config.toml
n_layer = 13
d_model = 256
n_experts = 16
experts_per_token = 1
d_expert = 192
d_shared_expert = 0
activation = "swiglu"
moe_layers = [0, 1, 2, 3, 4, 5, 6, 7, 8, 9, 10, 11, 12]
router_score = "softmax"
normalize_top_k = false
routed_scale = 5.28
balance_loss = 0.000674
balance_bias = true
init_std_router = 0.0356
lr_router = 0.000765
vocab_size = 16384
norm = "layernorm"
norm_eps = 1e-05
tie_embeddings = false
optimizer = "adamw"
lr = 0.00144
beta1 = 0.95
beta2 = 0.95
grad_clip = 2.0
batch_tokens = [65536, 131072, 262144, 524288]
seq_len = 768
train_tokens = 340500000
steps = 3716
dataset = "wikipedia_en"
Below are experts of layer 6 (counted from 0) of a mixture-of-experts language model. Rows are named router (the router's row for the expert), gate (a neuron's input weights, with its number), up (a neuron's input weights, with its number) and show model dimensions 0-255. Each number is 200 + 30 x the weight over its row's rms, rounded and kept within 0 to 999.
Before each expert's rows: "gets" lists some tokens that make up at least twice as much of what it gets as of all text. This comes from a sample of Wikipedia text that the model never trained on. Tokens count by the router's weight.

# expert 4
gets: " are", " were", " be", " or", " was", ","
router,185,155,239,195,161,204,199,236,181,239,164,216,196,163,224,202,208,219,237,248,212,225,235,186,208,185,175,207,173,253,224,183,204,214,188,185,172,189,220,156,199,266,214,143,212,231,189,155,132,178,211,186,199,253,202,236,171,184,217,202,196,191,263,223,241,204,231,217,181,202,209,161,236,159,162,189,137,201,185,220,199,172,206,208,136,198,127,239,214,214,176,196,241,274,179,216,252,233,166,242,167,202,158,199,162,221,179,187,211,215,214,220,225,170,191,181,170,214,210,222,198,276,209,153,229,198,226,157,184,198,191,181,215,152,203,191,215,194,189,156,207,235,192,186,145,259,199,182,166,153,254,166,207,171,226,223,156,208,144,186,233,195,166,264,176,214,168,214,184,186,227,189,215,194,232,198,199,120,196,246,209,196,159,178,249,245,147,192,193,195,230,173,229,215,176,205,220,209,218,184,227,253,171,164,184,153,225,206,244,211,177,194,160,192,192,209,208,193,176,220,215,237,158,195,153,163,179,155,237,169,200,215,209,197,192,246,139,244,244,205,178,188,259,234,239,180,207,173,220,196,131,209,183,191,162,207
gate1,211,167,187,206,200,209,244,211,199,209,207,154,197,225,172,192,183,187,184,286,167,213,210,197,207,183,201,171,184,186,227,180,183,218,173,216,183,226,192,229,208,223,181,217,210,174,237,172,180,147,211,220,183,213,194,195,176,172,185,170,180,163,209,225,216,230,194,203,157,188,189,215,180,205,211,220,205,224,168,242,194,234,225,206,193,173,166,278,206,184,205,224,230,230,249,207,226,184,197,221,226,218,184,214,190,206,208,512,179,224,187,148,223,171,196,199,231,227,216,178,208,199,225,210,201,194,196,207,224,205,223,178,193,164,230,199,204,204,180,198,202,195,187,172,194,189,182,191,214,184,210,202,204,194,232,203,190,235,215,214,188,193,154,172,212,210,220,213,188,192,196,198,213,214,208,193,193,203,182,213,151,195,205,207,195,187,245,218,233,178,181,222,185,175,209,191,181,218,188,223,200,210,223,185,153,221,172,193,157,233,211,171,237,186,265,196,172,184,250,191,186,199,206,185,147,144,203,176,216,219,223,196,221,177,220,198,205,215,166,192,184,199,171,218,213,210,202,190,242,216,223,137,215,178,218,190
up1,214,230,193,225,210,190,258,174,158,239,208,184,168,263,207,196,181,242,143,242,166,190,225,181,205,197,157,230,185,169,248,169,218,212,196,218,187,172,213,190,166,219,177,217,227,195,257,205,152,154,208,212,200,245,133,177,180,179,212,122,218,153,202,204,246,254,197,159,136,235,204,216,163,226,183,204,171,208,169,287,181,235,239,157,196,233,150,276,178,229,227,238,220,232,235,195,201,217,191,225,201,212,173,201,178,188,240,232,179,240,208,156,179,164,193,193,282,227,222,196,196,193,206,147,205,149,205,183,218,271,252,141,203,152,211,189,159,206,174,195,158,224,199,179,218,187,217,185,211,172,228,230,209,196,204,187,198,225,207,206,182,208,209,160,226,228,268,244,214,169,172,228,222,193,210,192,219,160,201,217,187,229,213,199,205,207,223,214,163,208,215,193,203,208,195,171,188,241,201,213,239,215,169,173,178,234,161,197,148,191,147,181,199,191,206,245,166,170,234,203,189,232,193,215,199,219,189,182,251,228,169,164,268,144,205,223,194,209,140,158,183,205,204,237,246,193,172,214,208,219,201,157,252,158,156,183
gate2,199,230,163,182,199,196,188,142,194,208,246,237,192,182,214,178,220,184,195,222,171,169,151,167,166,189,215,185,207,131,179,214,254,181,194,171,204,212,208,220,210,193,197,231,243,218,219,177,176,201,220,239,260,209,178,203,223,224,189,136,188,197,150,224,228,183,226,205,196,184,147,224,205,258,250,164,171,206,214,193,238,196,200,204,151,242,180,180,162,207,184,232,194,162,237,146,195,133,205,181,245,150,284,186,199,155,192,212,191,121,203,170,183,201,181,246,181,214,175,219,194,233,180,165,141,228,172,190,161,176,181,170,238,193,196,221,207,194,176,219,249,169,221,187,298,218,180,194,199,240,226,198,217,208,256,167,238,220,232,240,183,162,237,201,261,143,243,221,224,225,203,202,249,176,180,189,186,152,186,209,213,186,256,173,214,190,221,195,210,197,211,240,245,243,209,162,198,227,191,161,190,224,200,188,240,218,224,203,196,209,217,212,218,223,217,188,198,216,249,184,183,265,234,229,214,158,130,120,178,152,241,198,155,212,168,164,200,174,200,150,231,208,190,216,188,206,211,170,160,222,200,193,222,169,206,155
up2,197,269,172,191,229,186,195,236,216,208,194,238,188,179,241,144,190,218,190,207,221,244,185,213,194,178,197,224,237,202,204,173,179,179,191,203,162,173,155,218,184,228,202,239,146,174,205,198,202,143,211,144,179,245,244,251,271,185,183,197,191,241,204,164,197,240,183,256,181,168,195,187,197,254,227,170,233,196,172,218,225,231,155,226,169,259,235,181,224,175,169,228,180,186,158,180,209,188,241,174,201,214,197,173,234,157,228,225,204,196,183,194,142,208,202,215,247,202,205,223,171,181,190,192,189,187,172,239,203,244,228,257,217,219,185,218,238,238,190,152,221,139,214,172,211,150,210,177,136,204,151,191,222,206,174,179,226,203,224,162,245,178,188,186,171,187,222,197,229,199,196,192,170,218,199,294,143,243,212,246,226,216,208,230,164,179,240,163,189,181,180,237,241,189,154,185,157,180,209,207,231,177,243,178,210,178,211,196,184,254,134,165,202,237,205,205,150,162,196,196,226,154,218,166,227,217,185,205,232,247,226,221,220,237,225,158,246,220,154,216,208,261,148,185,160,187,163,208,153,188,205,219,260,176,219,250
gate3,186,171,186,174,198,259,195,209,205,220,149,230,179,174,171,209,190,184,202,232,188,163,191,253,221,241,246,162,246,192,166,181,201,199,210,161,224,204,174,194,233,196,210,192,235,194,181,221,171,213,187,221,236,159,201,212,253,209,206,201,210,220,148,251,234,233,217,229,203,216,224,218,240,176,227,157,166,216,274,198,188,247,225,214,211,172,172,140,174,214,231,225,225,177,232,202,136,140,252,232,211,144,153,142,205,186,240,161,212,210,204,163,172,197,147,204,225,208,189,241,206,210,184,181,188,188,206,233,184,171,178,171,170,171,214,198,191,190,221,250,199,204,152,231,195,208,167,237,235,155,186,203,204,181,175,244,151,232,189,137,167,186,222,169,175,194,91,179,208,208,205,271,167,225,172,220,214,191,241,191,131,224,214,191,228,232,203,185,181,219,176,178,194,190,232,200,215,234,209,162,227,244,189,180,221,196,183,180,188,221,195,211,217,213,176,193,208,162,190,193,253,245,231,253,200,208,244,202,195,177,126,231,258,185,205,202,205,136,178,205,183,147,193,118,247,220,234,142,208,193,174,212,218,187,202,253
up3,279,192,154,183,243,188,206,216,185,180,218,171,216,223,182,194,214,205,202,165,193,177,254,208,219,183,180,179,176,225,219,255,171,261,186,242,193,206,209,211,214,240,189,219,242,181,207,228,210,221,207,198,235,215,209,194,169,245,137,197,170,205,233,192,191,227,165,193,184,172,232,179,207,214,187,232,184,227,161,185,188,181,219,228,190,226,190,196,206,182,217,252,196,205,195,176,179,270,206,199,152,212,196,226,153,174,161,241,236,246,166,159,196,193,211,234,171,201,248,211,188,188,238,231,200,215,222,238,211,186,178,198,205,180,223,204,209,205,193,151,140,182,189,205,213,222,242,216,192,175,194,222,223,189,227,157,194,36,230,184,186,223,240,231,207,177,245,204,193,180,218,228,216,228,192,214,143,216,104,202,266,213,157,199,190,148,172,197,199,182,176,202,171,217,170,218,248,209,156,203,153,161,220,206,172,205,226,196,226,148,176,201,177,209,196,213,238,262,163,188,239,201,174,192,212,212,254,203,194,235,177,175,169,230,168,235,177,207,245,191,222,179,225,247,215,134,168,201,173,262,191,193,125,164,183,174
gate4,222,182,206,194,258,179,182,132,265,205,207,207,164,176,171,150,206,206,238,225,166,187,220,212,188,219,164,169,208,189,196,182,233,140,161,136,203,241,202,181,196,164,186,195,145,189,212,224,180,210,180,235,204,260,136,199,192,215,222,156,257,248,203,230,251,296,186,232,221,208,205,215,235,214,235,176,202,231,193,189,235,194,189,219,196,204,232,151,167,253,231,170,202,156,206,177,199,262,271,189,223,194,206,151,217,226,191,171,222,174,231,171,227,107,187,177,218,188,229,164,170,187,156,179,138,158,175,147,178,158,229,186,189,211,203,218,207,201,234,169,199,210,128,208,180,194,184,215,197,228,224,215,213,265,181,202,201,192,179,216,197,174,210,206,198,184,202,178,207,187,246,230,153,183,175,159,174,208,220,132,232,190,235,236,243,184,208,193,194,210,215,157,211,220,230,214,222,194,248,197,168,208,222,190,197,220,205,179,170,188,200,195,173,239,203,219,179,184,225,123,184,245,202,171,222,224,255,199,191,196,181,241,195,164,191,215,199,151,129,183,208,193,168,234,237,206,250,191,150,210,212,172,249,188,155,188
up4,173,161,192,249,125,215,230,220,181,231,257,215,240,237,163,240,192,212,205,193,217,207,151,204,192,202,219,221,223,198,208,191,259,222,214,192,212,196,174,173,148,211,190,208,202,221,228,170,202,151,240,210,179,182,254,171,221,197,224,228,202,171,242,220,154,184,188,187,175,252,182,158,137,215,227,150,211,180,162,178,171,235,173,141,170,194,171,224,259,188,148,248,181,214,199,205,172,145,192,188,177,216,188,213,210,183,199,133,196,214,184,219,229,176,220,208,224,218,176,190,253,222,203,186,219,253,203,238,195,258,208,168,180,206,192,208,177,144,215,220,183,213,230,201,211,169,240,209,212,234,179,164,187,210,194,226,149,191,208,156,240,189,227,164,165,218,208,249,183,271,202,186,203,221,199,144,234,233,192,201,164,194,224,135,216,165,214,184,199,180,135,209,143,152,204,194,162,213,190,121,233,182,174,261,122,216,237,226,183,178,207,219,254,164,222,162,182,230,236,259,176,191,196,209,215,200,131,162,241,206,224,184,184,186,233,196,184,241,140,235,197,185,230,197,189,170,180,202,205,192,219,216,225,243,240,189

# expert 9
gets: " |", "ly", "en", ";", "y", "ie"
router,203,203,240,202,213,197,226,212,255,220,233,233,221,196,210,197,158,216,191,165,239,166,205,222,190,159,227,212,238,222,225,188,239,196,207,200,159,201,183,168,168,193,147,191,221,208,191,228,247,112,168,227,177,214,237,250,186,181,169,243,174,239,204,186,155,184,230,243,164,157,235,208,199,170,242,152,267,236,136,183,206,193,143,204,196,218,225,185,224,131,177,213,169,205,231,240,235,166,240,110,196,217,166,203,229,188,186,140,166,205,148,226,147,167,198,188,191,236,232,219,218,234,171,248,272,245,191,201,190,211,236,218,199,205,214,208,197,160,214,214,209,201,186,220,145,192,193,186,218,223,171,219,231,154,166,163,233,215,233,213,205,211,143,209,229,171,211,196,193,154,189,218,176,167,181,189,238,264,190,214,169,208,194,197,156,208,176,196,199,201,160,191,179,183,194,210,202,186,219,139,238,205,177,130,210,254,175,177,168,194,217,200,245,226,184,147,226,213,217,182,187,222,248,171,205,183,167,182,187,165,225,204,264,183,212,211,180,214,179,239,167,226,135,221,207,216,193,192,234,234,188,177,194,181,123,153
gate2,244,169,190,200,221,241,181,189,240,183,171,251,249,195,228,207,219,208,232,219,215,181,215,168,155,209,219,173,188,198,152,237,205,234,235,166,192,206,219,197,269,174,200,198,217,164,221,241,187,216,210,238,217,222,230,244,240,250,183,174,190,186,200,175,185,190,187,178,182,162,199,171,172,222,239,204,251,172,158,187,215,206,240,188,160,190,201,188,223,224,247,198,198,184,189,181,194,188,220,197,202,205,215,203,207,231,204,174,190,257,202,165,214,211,229,227,193,184,217,183,228,191,143,227,203,192,206,204,176,108,188,231,176,225,202,166,231,173,226,179,211,163,149,216,216,253,197,239,167,180,208,236,205,206,218,164,204,208,186,168,192,200,211,184,219,206,209,143,207,199,152,191,155,209,202,197,217,192,186,220,210,195,186,202,190,204,169,199,202,243,160,251,216,205,216,174,238,195,203,205,180,179,211,222,232,183,184,218,214,211,201,183,208,191,266,190,209,196,462,173,182,181,238,181,156,213,175,204,160,204,206,194,238,209,170,221,201,159,196,183,198,219,163,194,221,193,215,170,208,207,204,201,222,195,251,206
up2,210,166,226,205,197,200,149,159,163,243,268,203,141,195,194,196,211,181,178,181,197,217,241,184,258,185,240,185,209,178,255,181,200,188,181,173,198,226,233,198,192,189,130,215,200,232,202,171,182,133,219,164,226,217,197,171,231,190,147,198,175,214,226,239,187,208,205,207,241,241,189,154,194,148,235,200,158,240,242,167,245,197,200,168,189,176,186,218,211,141,114,238,190,306,199,157,174,178,229,223,241,165,193,177,213,224,175,182,211,161,185,185,193,136,230,152,205,209,189,163,168,164,271,203,226,197,221,209,245,176,254,187,181,183,192,240,182,235,187,190,166,206,212,197,175,161,193,143,200,218,202,215,242,205,210,240,144,201,260,260,199,219,224,181,197,183,211,232,179,167,264,180,224,170,175,165,194,246,218,145,212,214,227,223,212,189,206,202,211,226,241,170,170,168,295,183,201,222,176,146,204,170,188,229,223,177,173,211,183,151,164,176,227,210,171,176,184,201,227,152,205,190,204,188,148,193,227,244,197,196,220,185,220,209,191,224,209,226,194,228,224,194,212,200,214,149,208,218,215,223,255,220,205,198,223,218
gate3,209,225,169,170,214,230,219,184,199,219,183,211,238,190,220,189,207,190,168,201,193,151,214,195,201,223,221,100,198,185,182,225,195,214,212,159,205,270,186,225,249,207,222,227,187,157,198,209,172,262,221,200,179,228,211,207,230,210,155,243,182,147,211,224,199,225,251,170,215,178,259,173,163,252,213,284,242,164,177,246,183,159,167,233,149,136,178,201,217,186,226,216,201,108,190,243,252,177,194,183,202,182,211,162,164,166,150,210,200,220,192,212,159,210,196,234,158,199,163,227,204,199,185,172,185,213,182,187,205,208,210,246,195,208,294,167,216,135,217,218,256,214,145,216,256,223,189,291,215,196,206,189,238,163,168,187,193,146,205,198,187,193,198,183,143,239,178,139,234,212,186,199,201,225,222,192,215,170,228,222,238,195,231,206,221,228,188,158,223,223,216,215,224,202,181,180,230,259,176,228,215,200,174,260,164,179,198,169,216,148,241,160,190,180,239,213,178,203,208,196,164,233,209,236,171,197,210,161,173,231,210,243,236,186,219,182,206,179,212,192,149,184,230,179,203,208,178,208,172,225,178,219,207,217,170,199
up3,104,152,216,232,160,187,166,173,187,217,187,163,158,222,168,213,158,201,179,179,234,226,168,230,215,148,151,211,211,196,200,185,131,192,200,201,205,186,198,210,183,173,155,190,198,204,194,199,177,187,169,215,263,231,216,184,143,193,214,192,201,205,174,226,200,189,232,219,166,196,161,250,256,189,206,217,173,211,184,214,208,269,245,234,248,208,222,191,196,215,234,173,187,319,181,261,195,232,158,215,208,231,185,231,231,244,210,215,155,164,211,197,179,197,188,205,185,238,254,209,199,208,244,252,174,180,217,182,221,203,159,166,229,119,195,215,172,212,230,205,251,219,230,169,206,160,199,145,205,233,201,191,197,223,189,176,162,210,163,190,179,188,175,183,239,216,241,227,206,207,207,99,203,180,148,204,237,229,215,195,201,209,143,186,180,207,239,234,203,210,189,170,209,188,216,247,187,159,218,188,201,227,204,139,225,230,134,169,137,224,230,237,212,180,198,190,233,212,186,237,231,190,221,205,183,244,214,223,234,185,190,225,230,216,235,203,215,221,216,181,238,219,150,178,176,188,190,197,242,217,246,153,160,220,232,186
gate4,206,191,134,226,218,191,178,203,209,208,132,253,259,203,236,178,190,162,216,265,219,198,185,195,205,176,206,262,181,197,171,253,230,186,268,139,162,163,215,192,159,192,237,216,191,230,156,209,221,174,188,182,177,204,224,225,165,209,175,167,174,202,203,165,186,208,217,198,198,168,208,190,158,210,196,201,177,180,200,181,205,185,175,142,179,146,234,157,189,189,222,213,241,183,245,222,159,215,232,206,244,209,199,168,216,169,202,184,240,229,216,229,175,208,239,230,192,199,169,204,234,120,194,229,197,190,181,187,203,166,205,211,216,187,233,195,200,179,240,213,218,194,125,260,219,161,258,199,232,192,193,197,193,184,229,243,197,118,222,225,188,224,202,188,178,230,226,128,261,149,184,212,230,196,172,212,164,232,201,145,212,184,205,242,210,202,212,191,197,193,149,244,214,171,189,233,256,237,246,192,213,180,191,234,185,207,188,178,154,192,235,214,201,224,244,207,185,250,241,153,163,180,246,216,230,226,202,139,144,176,192,245,213,163,247,198,212,211,208,230,159,179,186,180,207,303,152,167,223,203,176,209,182,195,216,183
up4,185,228,241,153,173,199,226,234,156,126,247,185,203,184,203,214,212,243,227,147,195,193,186,208,195,214,215,131,102,215,211,185,184,242,179,245,171,199,119,184,206,218,183,154,209,177,190,188,166,233,241,197,211,216,228,165,172,203,271,125,175,251,171,239,202,200,189,227,197,208,201,188,219,249,189,149,157,204,213,252,185,188,151,200,219,260,190,197,214,197,159,166,196,205,211,157,173,174,181,203,183,181,180,154,194,201,165,214,176,235,173,229,222,203,165,226,221,167,234,183,212,199,232,173,182,176,217,251,187,202,170,159,215,192,191,225,237,253,182,245,214,215,270,173,192,206,211,221,159,240,189,203,198,269,218,211,176,223,206,171,202,198,200,164,185,218,189,235,143,219,148,197,167,179,220,193,204,179,224,260,191,193,189,194,233,213,229,176,208,160,202,213,180,194,226,214,158,164,174,192,222,209,194,186,239,282,209,244,220,191,170,187,182,230,141,184,173,201,185,223,206,156,241,189,183,212,194,146,229,229,163,214,269,233,157,248,192,176,239,160,181,176,158,212,195,165,206,194,159,172,167,228,240,207,222,228
gate5,206,200,229,169,191,247,203,245,226,200,197,190,268,162,221,190,209,202,198,188,233,200,166,200,237,154,178,165,219,134,147,203,241,217,243,241,191,208,179,224,71,176,208,149,202,130,237,183,233,173,180,178,205,242,239,193,171,204,209,212,262,243,232,192,150,135,168,210,190,206,204,243,191,254,198,205,267,237,207,199,199,152,163,254,177,203,244,189,222,147,190,215,157,203,163,198,243,213,184,222,178,199,158,225,184,207,197,205,192,227,163,208,209,201,183,224,136,226,112,199,147,212,203,191,230,189,241,178,214,239,178,185,190,193,216,222,223,205,200,209,226,210,212,170,195,198,219,203,226,247,151,194,158,191,251,183,149,161,213,194,225,233,220,209,203,243,199,203,165,200,154,196,242,203,228,227,218,191,224,184,189,166,195,201,182,234,188,186,261,180,204,196,216,201,192,183,159,157,217,183,181,195,181,199,212,223,187,179,203,241,197,175,242,184,269,190,178,192,164,217,198,207,192,144,183,167,193,192,215,113,213,200,280,176,230,236,217,210,195,248,143,204,193,229,201,214,209,222,194,207,147,201,173,202,188,221
up5,224,218,220,205,251,239,205,195,261,214,209,240,266,166,241,226,197,229,215,196,232,175,143,215,199,183,166,138,208,188,170,221,260,264,228,241,181,216,213,232,169,178,250,171,264,158,210,226,229,186,192,191,191,236,266,226,162,195,178,200,195,206,222,174,160,180,191,197,152,201,230,247,158,221,193,202,240,230,164,187,189,138,181,251,192,196,254,198,239,192,216,186,144,229,200,181,210,176,144,222,183,205,186,232,201,228,141,212,209,202,176,203,202,207,221,251,138,260,136,233,180,185,183,199,227,229,239,174,180,169,173,181,218,171,200,212,205,192,213,211,239,212,240,197,175,220,213,206,230,237,154,247,188,195,240,186,165,198,190,180,234,251,221,236,229,226,204,216,175,210,164,184,213,196,203,209,234,214,192,173,188,184,147,161,182,256,236,168,223,189,224,190,245,212,198,134,197,190,190,169,208,216,168,205,240,245,151,162,190,227,208,179,230,213,253,158,163,193,174,243,190,241,209,180,190,185,150,212,199,146,239,191,273,174,168,237,197,204,216,237,168,230,213,212,175,205,191,185,175,237,118,187,182,222,171,206

# expert 0
gets: " to", " is", " was", " has", "=", ","
router,184,166,203,221,227,234,252,215,196,198,166,133,152,241,203,252,216,236,182,239,202,188,225,208,168,158,208,210,201,228,196,244,201,214,180,195,212,214,205,217,187,212,191,181,189,172,125,196,190,204,231,189,246,183,201,198,208,236,151,261,188,196,253,186,209,221,181,227,232,238,199,181,172,218,160,211,216,213,198,174,194,223,183,226,234,219,185,127,141,236,169,142,177,232,212,218,166,224,212,187,235,225,210,181,185,224,184,228,233,193,198,215,186,162,196,197,135,199,218,213,180,201,163,169,245,232,187,224,225,264,246,215,145,237,167,242,159,221,233,184,189,177,227,251,147,201,176,179,141,266,186,197,208,234,115,258,193,192,199,202,206,208,210,253,109,185,204,223,245,267,220,158,173,159,172,221,171,236,228,200,197,206,174,217,234,214,144,214,198,189,175,203,137,177,198,213,195,178,180,201,199,162,263,221,197,206,225,171,221,170,175,220,183,181,208,191,145,175,167,145,174,193,212,209,253,190,156,153,205,265,194,200,187,167,193,256,182,215,230,225,261,217,195,221,197,209,184,212,194,216,186,185,189,158,170,206
gate3,180,187,181,236,169,170,212,249,200,198,231,216,221,143,236,186,217,151,251,178,184,173,196,196,211,233,228,228,199,187,194,188,256,204,231,227,136,193,162,227,162,204,201,221,247,141,196,148,196,123,135,211,188,186,163,226,260,193,220,172,194,214,191,182,168,170,216,247,186,206,221,184,195,206,202,189,250,247,234,255,219,182,170,188,180,169,211,226,170,218,215,164,247,211,205,172,174,148,253,206,198,172,145,189,194,183,241,222,199,182,160,149,229,204,255,138,197,179,191,163,191,190,150,232,214,188,199,232,163,180,174,254,206,201,211,211,197,196,192,199,213,219,191,195,218,240,185,208,237,198,190,204,279,189,270,211,193,168,204,213,176,169,214,182,199,205,199,175,216,172,182,271,302,186,229,237,206,219,155,222,223,199,210,197,211,152,224,243,212,222,217,238,185,163,207,161,213,201,161,209,207,185,224,216,119,192,192,208,195,228,195,189,243,187,216,192,223,193,208,189,278,221,202,224,208,219,234,146,168,189,213,159,230,177,212,156,235,233,177,161,193,193,147,163,230,202,198,257,252,217,185,185,238,178,254,191
up3,158,254,190,188,186,175,146,157,194,214,191,225,197,185,180,207,184,181,214,183,174,221,150,216,203,219,215,188,185,203,201,182,180,180,167,171,185,187,189,223,176,196,177,174,193,231,235,218,188,191,217,243,220,206,234,154,225,192,243,119,154,212,169,207,230,272,190,181,185,196,218,200,199,191,189,154,201,243,164,172,209,234,178,212,183,253,190,142,205,210,246,262,237,202,200,189,170,233,175,187,222,223,215,146,217,186,191,193,105,193,296,185,224,239,252,182,196,239,230,187,197,218,259,164,171,238,182,180,229,179,198,167,204,175,202,189,205,211,282,184,210,242,229,148,232,159,233,197,199,224,261,237,225,206,218,205,240,218,214,171,211,238,230,211,214,135,230,214,176,159,153,207,201,172,186,125,210,160,205,232,216,198,217,193,211,208,221,217,215,183,223,194,196,210,199,224,157,201,197,157,217,234,197,164,207,232,205,199,190,178,203,210,226,211,171,185,223,181,229,297,203,171,216,217,222,187,196,301,184,282,222,222,156,191,192,180,210,203,183,193,173,217,181,172,187,170,172,202,168,121,245,221,234,216,204,206
gate4,216,183,214,205,262,186,218,159,223,195,207,210,257,186,226,177,208,216,174,218,166,185,229,231,208,186,179,155,178,173,178,188,195,203,258,162,161,169,210,235,203,188,195,201,230,186,221,158,207,222,166,167,175,180,199,223,171,180,231,176,177,184,208,218,183,197,177,172,180,151,222,127,178,236,235,224,185,164,210,239,228,172,183,277,164,296,156,255,192,176,228,201,221,171,236,176,167,206,226,205,150,164,198,195,227,181,202,211,234,234,216,182,331,177,207,198,203,206,201,218,217,218,176,211,177,206,192,194,151,224,156,216,176,206,273,198,224,157,179,185,185,147,193,187,220,184,211,168,226,117,127,170,262,153,200,220,198,225,173,156,134,198,202,227,219,170,249,192,229,165,175,198,161,222,234,239,222,181,173,121,219,223,202,218,207,162,218,157,203,183,210,226,221,235,160,191,209,231,164,201,225,239,171,239,221,219,194,181,203,231,225,184,184,218,168,196,211,168,233,198,221,204,236,207,175,220,141,201,206,233,158,179,271,201,184,206,217,209,184,168,199,193,224,176,222,219,237,180,202,203,162,167,216,214,191,230
up4,215,177,206,221,186,206,235,179,211,214,213,228,194,154,169,207,181,201,200,161,215,202,186,148,234,169,174,212,207,175,247,125,241,218,177,141,245,162,142,194,200,224,223,216,127,157,179,212,198,242,212,194,187,173,183,211,210,214,219,187,218,223,184,266,199,190,190,198,222,217,198,219,198,191,207,177,247,211,251,212,192,121,205,126,183,124,217,229,262,189,195,158,178,181,222,241,178,173,214,173,279,196,223,214,226,250,225,202,191,216,181,203,214,197,205,184,231,180,166,172,256,143,197,243,186,196,203,236,160,166,178,194,199,201,211,176,213,168,226,157,192,205,225,233,170,222,242,227,218,232,127,156,170,182,257,197,212,173,278,230,263,200,167,199,187,191,146,224,182,216,203,195,210,189,188,223,224,271,177,210,165,186,208,166,178,221,223,242,184,263,194,197,196,238,227,223,207,190,256,187,199,195,181,166,180,209,189,223,176,153,163,231,214,174,260,215,171,250,200,181,149,216,203,192,210,167,203,234,165,119,214,187,196,204,189,189,184,152,241,188,180,220,187,173,172,218,189,254,211,203,176,239,240,205,225,165
gate5,235,175,214,200,168,210,208,255,226,246,190,172,209,210,230,211,199,232,175,159,220,175,180,177,219,182,212,203,177,195,159,185,226,213,206,179,252,254,188,232,189,133,270,245,234,175,149,211,280,198,195,218,222,263,267,149,184,144,226,285,213,195,246,199,181,195,239,173,212,202,190,194,200,216,202,260,257,182,249,184,234,173,172,253,158,207,170,230,216,181,220,207,159,185,198,204,212,171,243,196,179,202,217,175,185,194,191,247,178,273,171,187,230,221,186,199,202,216,231,154,183,199,184,212,208,182,160,215,210,188,221,223,183,224,199,201,222,150,168,169,179,166,181,165,162,259,194,211,224,186,175,198,147,249,157,188,199,178,200,206,211,228,170,227,188,231,212,141,191,215,157,204,219,204,205,216,182,235,173,195,271,264,186,197,179,191,133,195,196,172,151,177,151,176,183,231,235,203,228,184,272,218,260,181,224,188,213,194,183,236,200,159,188,188,185,201,116,222,196,236,200,209,205,142,165,239,182,133,222,234,208,186,195,162,162,202,207,182,215,228,194,171,207,172,242,202,217,185,187,220,237,181,183,200,200,216
up5,200,147,204,236,190,204,249,259,214,221,180,148,189,224,218,245,196,210,235,200,226,149,177,215,180,230,205,184,190,200,135,171,211,196,182,194,256,256,209,203,179,149,183,250,194,203,146,222,263,171,193,214,204,277,249,164,193,145,205,281,202,199,176,205,207,200,187,168,242,213,194,190,193,205,220,219,221,154,202,202,243,199,200,246,148,210,195,198,148,208,218,195,184,161,184,227,237,224,204,206,189,222,198,132,192,212,202,235,185,303,201,235,177,203,206,190,187,182,211,147,175,198,153,210,196,195,169,184,247,182,231,212,197,239,198,207,230,197,176,152,192,201,177,195,183,249,183,286,239,218,164,217,171,276,141,222,252,169,203,231,216,211,169,190,230,184,201,162,211,231,196,191,179,208,197,216,168,216,220,169,238,237,202,182,216,213,109,197,225,179,146,233,153,202,186,199,244,243,209,187,215,220,218,225,224,200,199,177,193,182,189,171,174,215,196,223,171,207,149,184,194,218,188,166,223,252,119,176,206,248,177,171,213,174,183,198,214,202,221,240,167,210,249,171,258,196,221,199,187,204,193,189,228,219,155,167
gate6,247,160,173,214,203,167,167,181,184,207,194,227,235,165,178,216,194,243,191,191,214,180,224,237,221,207,221,186,184,194,164,196,190,205,217,187,200,174,166,171,249,178,170,186,164,188,181,256,212,241,256,148,138,161,216,229,190,214,265,196,210,250,214,190,230,217,165,195,296,166,204,179,251,144,213,202,206,182,211,246,202,212,198,159,201,213,185,172,204,233,200,231,196,223,225,164,180,241,244,245,202,196,247,226,194,213,191,173,171,161,198,203,187,198,179,197,188,162,144,205,198,181,213,196,135,174,180,198,152,172,214,242,206,197,283,192,210,249,196,237,232,173,205,178,223,149,229,191,167,178,171,198,170,208,197,238,251,220,170,170,194,140,234,217,220,178,187,176,155,204,232,219,153,198,185,198,195,173,153,198,196,199,191,187,179,205,184,160,205,218,165,223,209,173,152,192,249,210,204,214,198,243,211,228,171,209,237,250,161,208,173,178,211,196,205,183,191,195,181,177,209,210,218,190,200,232,208,218,219,250,119,240,193,218,260,168,210,198,34,180,223,204,176,208,233,248,169,232,237,178,209,188,206,221,196,207
up6,169,226,259,211,229,205,213,175,199,218,141,181,216,161,188,178,206,158,246,186,218,168,169,187,211,177,194,253,189,163,250,177,234,185,195,192,148,247,136,252,190,234,218,159,190,186,210,198,196,158,179,216,213,224,203,173,179,192,205,192,234,174,211,158,177,216,208,191,165,223,181,249,167,174,238,151,171,155,174,219,173,153,201,244,246,222,260,258,227,175,187,187,196,182,210,224,150,244,241,164,190,202,253,218,198,225,198,210,158,183,170,238,219,223,201,201,198,242,196,190,183,163,208,207,145,230,169,177,155,276,172,218,203,206,172,166,161,175,193,189,195,232,184,180,204,219,138,202,190,204,169,203,168,190,197,230,185,222,196,202,136,194,242,186,186,219,213,253,202,210,227,230,228,132,236,226,230,203,232,246,191,195,202,214,233,192,173,225,165,176,224,187,174,176,236,214,157,217,189,183,230,263,253,150,196,215,204,232,239,214,240,199,203,228,223,231,189,272,235,205,205,152,193,190,191,215,220,221,190,252,192,190,212,189,209,175,196,219,182,234,195,172,205,255,191,261,199,180,184,191,201,115,87,198,163,196